python train.py --n_layer=12 --moe_layers=[0, 1, 2, 3, 4, 5, 6, 7, 8, 9, 10, 11] --normalize_top_k=true --norm_eps=1e-06 --optimizer="adamw" --train_tokens=1075000000
Below are experts of layer 5 (counted from 0) of a mixture-of-experts language model. Rows are named gate (a neuron's input weights, with its number), up (a neuron's input weights, with its number), down (a neuron's output weights, with its number) and show model dimensions 320-351. Each number is 200 + 40 x the weight over its row's rms, rounded and kept within 0 to 999.
Before each expert's rows: a language model's description of what the expert responds to; "comes before" lists some tokens at least twice as common just after its tokens as in all text. This comes from a sample of Wikipedia text that the model never trained on. Tokens count by the router's weight.

# expert 62
What it handles: Digits 1 to 9 inside numbers, especially coordinate seconds like 26″, dates, percentages and years such as 1956.
comes before: "0", " |", "5", "7", "8", "9"
gate0,174,159,192,178,138,154,282,181,207,225,131,164,251,228,215,252,224,147,250,180,237,217,248,187,240,219,213,206,118,184,189,229
up0,291,183,177,143,213,254,186,120,161,190,205,225,175,228,155,238,183,249,188,161,205,212,192,228,177,218,259,187,172,280,209,237
down0,206,138,221,274,210,208,211,186,206,250,248,207,260,228,299,186,193,179,177,149,161,214,143,211,172,220,225,119,245,186,255,239
gate1,227,168,180,189,206,122,219,153,226,221,167,209,302,239,194,227,148,206,311,226,187,242,237,119,178,210,179,198,157,160,162,192
up1,177,208,186,231,155,298,209,202,123,192,151,178,178,174,189,248,237,235,190,217,215,137,202,145,194,214,249,198,208,204,178,89
down1,188,246,158,231,181,223,238,236,241,174,162,213,162,221,200,232,179,185,203,130,225,150,259,144,267,154,206,155,191,253,235,177
gate2,251,113,137,190,152,129,217,239,209,246,188,170,139,189,271,164,205,170,227,182,197,218,261,182,134,218,160,263,187,176,238,231
up2,191,229,301,189,246,265,263,192,191,180,172,224,249,210,118,227,225,195,200,194,180,174,162,203,276,171,219,213,217,279,159,201
down2,249,238,210,202,204,189,198,223,194,184,245,191,231,203,246,168,168,110,193,218,187,175,145,107,217,196,236,190,174,179,202,234

# expert 32
What it handles: Opening marks before a value or quote, such as (, ", $, [, ~, and score superscripts in tennis tables.
comes before: "1", "2", "born", "S", "3", "C"
gate0,192,273,242,175,252,159,166,184,162,117,299,189,247,145,201,215,194,202,226,161,139,161,178,226,196,158,183,173,185,199,228,243
up0,266,136,203,197,123,181,238,224,153,223,161,188,233,209,230,242,211,128,213,224,169,215,159,211,204,183,208,223,170,262,178,183
down0,147,210,250,182,227,198,216,237,163,216,163,193,206,256,205,238,247,184,168,228,218,170,257,177,147,290,167,157,216,187,243,264
gate1,269,184,122,185,223,177,161,214,295,223,200,171,220,192,128,151,176,197,223,238,221,202,197,177,157,161,143,230,177,216,169,267
up1,174,247,258,175,184,258,226,171,164,172,160,206,209,194,224,212,225,177,143,165,181,243,194,206,199,184,193,126,134,121,223,97
down1,157,223,251,197,278,174,139,183,265,207,188,170,193,231,227,276,178,221,213,189,226,274,203,202,265,163,167,205,264,250,225,226
gate2,222,133,252,175,161,186,259,187,216,261,172,232,251,228,276,199,237,223,207,228,201,210,197,283,276,289,182,212,171,165,162,240
up2,166,179,186,240,197,246,157,175,197,202,186,240,199,235,194,179,155,214,201,151,211,280,190,178,249,198,301,271,189,115,180,305
down2,184,192,151,210,200,195,224,160,186,131,178,201,224,187,105,145,181,205,237,255,191,197,225,179,291,137,223,247,157,251,186,129

# expert 11
What it handles: Standalone space tokens before a number after a word or symbol, as in Billboard Hot 100, Xbox 360, round 10, about 1600.
comes before: "1", "2", "3", "4", "5", "6"
gate0,190,204,228,178,225,220,200,227,165,172,177,164,227,185,245,228,289,180,212,194,206,237,193,188,249,240,263,215,225,230,235,243
up0,200,262,196,221,198,118,194,161,190,256,242,214,187,220,209,177,134,210,174,243,198,154,204,208,140,177,110,216,179,181,136,218
down0,281,207,258,193,235,227,81,143,162,192,195,222,230,142,229,186,243,201,282,148,241,223,165,228,246,240,163,176,220,190,240,178
gate1,246,202,204,166,224,257,251,163,153,184,203,150,241,240,185,117,232,199,288,254,210,189,168,142,147,151,93,133,208,150,174,215
up1,266,223,170,223,249,109,169,238,231,169,219,187,175,178,189,206,220,203,165,202,245,266,158,164,193,205,173,175,267,209,173,175
down1,205,262,153,235,202,194,203,176,214,234,198,227,238,195,226,254,234,197,241,142,211,224,210,248,212,234,204,197,170,172,211,217
gate2,247,217,224,199,209,250,234,222,236,171,210,241,187,282,166,206,231,147,223,277,251,211,228,164,223,202,241,142,192,206,214,138
up2,243,168,215,177,214,244,196,204,212,162,231,189,206,213,235,216,184,183,209,259,214,174,166,197,219,223,198,158,138,264,155,271
down2,239,206,194,219,131,223,200,156,151,205,228,192,208,146,173,234,188,260,225,236,193,171,199,217,270,263,189,166,154,234,172,206

# expert 39
What it handles: Word pieces of non-English names and country codes in sports or results tables, such as Phol, AUT, POL, Helsinki, %), Rugby.
comes before: " |", ";", " (", "'", " is", ")"
gate0,147,123,164,207,242,215,203,185,195,178,189,165,258,250,168,193,149,179,240,204,143,137,210,219,235,180,242,175,132,196,210,106
up0,138,95,194,223,190,183,160,184,135,163,187,164,126,152,143,199,240,270,184,267,157,177,263,171,137,158,241,315,171,135,199,174
down0,305,281,153,216,202,223,157,167,175,219,209,202,224,170,193,151,196,254,187,194,182,178,210,165,158,222,252,218,273,220,225,215
gate1,228,141,214,135,205,194,225,154,241,251,161,171,253,256,186,227,192,165,276,275,226,255,161,241,145,242,173,219,188,150,232,259
up1,170,169,152,217,187,258,217,191,150,133,254,214,195,158,151,172,184,337,201,151,240,138,196,176,180,183,239,195,230,180,217,140
down1,228,141,233,168,248,201,226,197,199,189,215,145,187,241,153,190,86,215,169,188,216,123,223,166,278,231,231,198,202,281,204,226
gate2,225,181,120,186,199,154,235,153,257,181,173,208,260,254,129,197,198,192,280,198,56,222,183,178,189,237,251,186,214,214,200,177
up2,234,148,224,228,283,237,145,180,193,264,204,144,303,274,112,247,140,171,172,127,150,197,237,242,130,125,232,224,213,207,183,240
down2,171,211,220,160,168,145,264,172,206,247,164,216,195,168,254,259,105,178,164,245,174,228,219,157,110,212,213,158,246,209,240,230

# expert 12
What it handles: Names of countries and major cities, or their final word pieces, such as States after United, York after New, China, London, Rotterdam.
comes before: ",", " |", ".", ")", " (", " City"
gate0,107,183,141,224,183,241,242,164,220,131,173,197,186,192,229,152,188,216,272,211,232,202,185,206,213,140,291,222,251,257,199,162
up0,183,232,129,246,196,258,252,155,210,161,174,249,119,201,225,176,210,245,269,151,269,199,221,182,221,136,230,254,239,279,203,179
down0,183,130,169,206,257,206,210,183,249,138,170,233,260,236,235,114,191,201,232,214,250,248,207,238,108,190,278,243,224,198,281,153
gate1,195,144,147,215,150,165,259,212,233,233,178,200,210,191,184,128,180,126,279,136,130,216,204,149,240,194,169,207,225,170,167,267
up1,202,232,213,223,151,176,156,233,150,161,206,224,156,149,170,157,188,185,179,131,172,182,240,175,150,160,187,157,226,181,180,148
down1,246,193,253,200,195,169,159,232,201,217,185,206,160,165,172,128,243,236,276,181,172,248,300,229,216,165,126,172,183,91,249,159
gate2,235,177,154,238,114,183,161,218,173,123,124,196,132,184,206,151,207,249,199,284,199,170,185,206,212,165,120,175,210,203,208,215
up2,203,202,195,157,180,169,204,241,169,194,162,210,212,221,212,259,170,214,204,127,247,205,194,180,154,225,192,210,179,158,199,202
down2,203,169,205,235,167,214,194,235,142,215,229,190,188,252,112,189,185,250,143,163,207,177,189,209,139,176,246,218,210,224,220,220

# expert 41
What it handles: Single digits, mostly 3, 4 and 5, inside numbers such as years, vote totals, measurements and model names like Airbus A320.
comes before: " |", "0", "–", ".", ",", "5"
gate0,155,187,198,197,228,129,208,166,155,191,178,229,225,241,185,252,242,202,273,265,228,199,219,145,204,183,189,208,155,185,218,256
up0,264,178,206,149,163,194,194,252,250,213,204,189,181,176,188,185,197,173,145,190,168,183,180,190,151,240,155,207,182,169,144,111
down0,159,172,256,179,225,157,180,249,130,232,166,233,172,165,145,182,201,192,232,179,203,149,196,166,267,267,179,148,257,150,261,195
gate1,197,206,159,246,191,209,224,171,180,203,165,171,211,216,263,226,261,163,311,230,228,247,190,207,134,163,220,175,164,153,223,176
up1,231,199,186,217,201,215,190,223,234,156,232,238,126,169,196,169,223,205,215,256,199,170,197,224,213,194,137,190,138,201,146,250
down1,226,194,154,169,187,240,216,277,210,170,145,177,209,250,205,243,239,91,234,204,153,226,187,174,190,269,158,171,234,277,252,232
gate2,189,188,223,219,208,206,163,198,157,325,137,135,256,276,202,204,209,172,264,187,190,257,167,176,215,170,242,209,219,231,200,192
up2,173,198,225,190,169,198,167,247,107,287,180,116,244,265,218,263,216,122,248,200,197,211,108,249,229,190,225,237,197,241,184,222
down2,206,206,263,219,245,205,227,132,210,240,123,185,194,199,158,187,191,241,166,142,228,214,175,180,249,204,150,152,121,170,214,113

# expert 4
What it handles: Line breaks and closing punctuation in tables, track lists and quotations, such as a newline after a table row's final pipe, ". and ").
comes before: "|", "\n", "-", "==", "===", "The"
gate0,162,229,188,158,165,121,168,207,150,194,218,145,240,243,227,206,171,233,241,194,221,211,153,230,209,208,198,204,201,144,198,168
up0,121,225,212,140,200,151,206,206,185,285,236,145,292,240,249,250,221,229,211,159,181,225,122,253,232,275,196,212,229,181,173,128
down0,251,255,179,192,146,200,203,198,182,230,245,195,220,208,195,213,172,183,201,221,171,209,266,267,232,161,208,189,161,191,182,216
gate1,274,191,180,227,197,257,205,180,156,202,147,207,245,245,193,196,316,184,258,220,213,158,226,223,173,215,230,211,139,189,199,157
up1,241,188,209,235,173,255,147,180,149,168,233,162,209,216,185,205,233,226,165,174,232,203,271,235,164,186,200,180,109,132,203,136
down1,205,227,254,150,230,227,271,200,203,240,200,238,194,178,196,283,152,233,170,237,168,155,182,225,281,137,152,172,131,184,235,214
gate2,186,225,224,136,151,211,229,220,218,234,198,184,159,206,195,122,190,214,226,203,256,188,175,158,206,197,167,218,101,202,224,138
up2,220,177,158,254,240,216,180,199,159,194,193,236,256,203,195,255,199,183,222,204,131,200,226,218,179,176,203,197,283,203,170,248
down2,233,286,170,258,244,235,184,211,213,156,206,236,185,246,211,224,192,262,187,219,137,216,223,164,167,182,197,275,203,208,148,189

# expert 33
What it handles: Last-name pieces and English place-name suffixes in sports tables and person lists, such as ley, ton, ford, ville, Smith, Johnson.
comes before: ",", " |", " (", "'", " and", " County"
gate0,244,208,203,161,165,175,218,211,141,214,170,234,215,204,259,198,132,210,231,258,218,171,203,223,197,235,213,195,234,169,213,242
up0,272,211,180,85,184,206,233,233,171,189,254,180,269,132,156,242,180,248,217,190,204,273,175,112,204,202,225,189,226,206,278,148
down0,165,224,163,246,235,160,175,190,199,143,282,174,265,157,206,208,249,266,232,232,213,188,221,216,202,268,167,263,201,176,182,198
gate1,227,214,187,234,246,216,228,168,186,232,181,172,205,249,191,153,203,204,241,277,125,189,274,287,71,229,227,194,199,200,162,191
up1,154,200,138,159,207,219,153,227,237,148,201,157,202,224,237,269,161,205,163,163,235,183,139,162,197,229,170,182,151,266,230,158
down1,209,218,285,242,244,136,164,179,203,189,225,234,191,215,289,188,279,233,173,188,155,183,194,210,217,225,249,176,241,173,171,239
gate2,224,161,190,237,232,146,216,275,204,189,144,197,206,172,249,179,170,254,238,263,179,184,234,170,186,249,175,215,284,203,209,207
up2,232,208,223,137,219,238,160,165,164,132,192,245,209,173,223,208,191,246,183,252,259,195,236,216,229,194,181,229,232,214,253,203
down2,181,201,137,175,139,176,209,208,218,163,184,216,226,170,247,230,185,189,220,198,175,201,135,90,140,153,233,150,209,104,183,220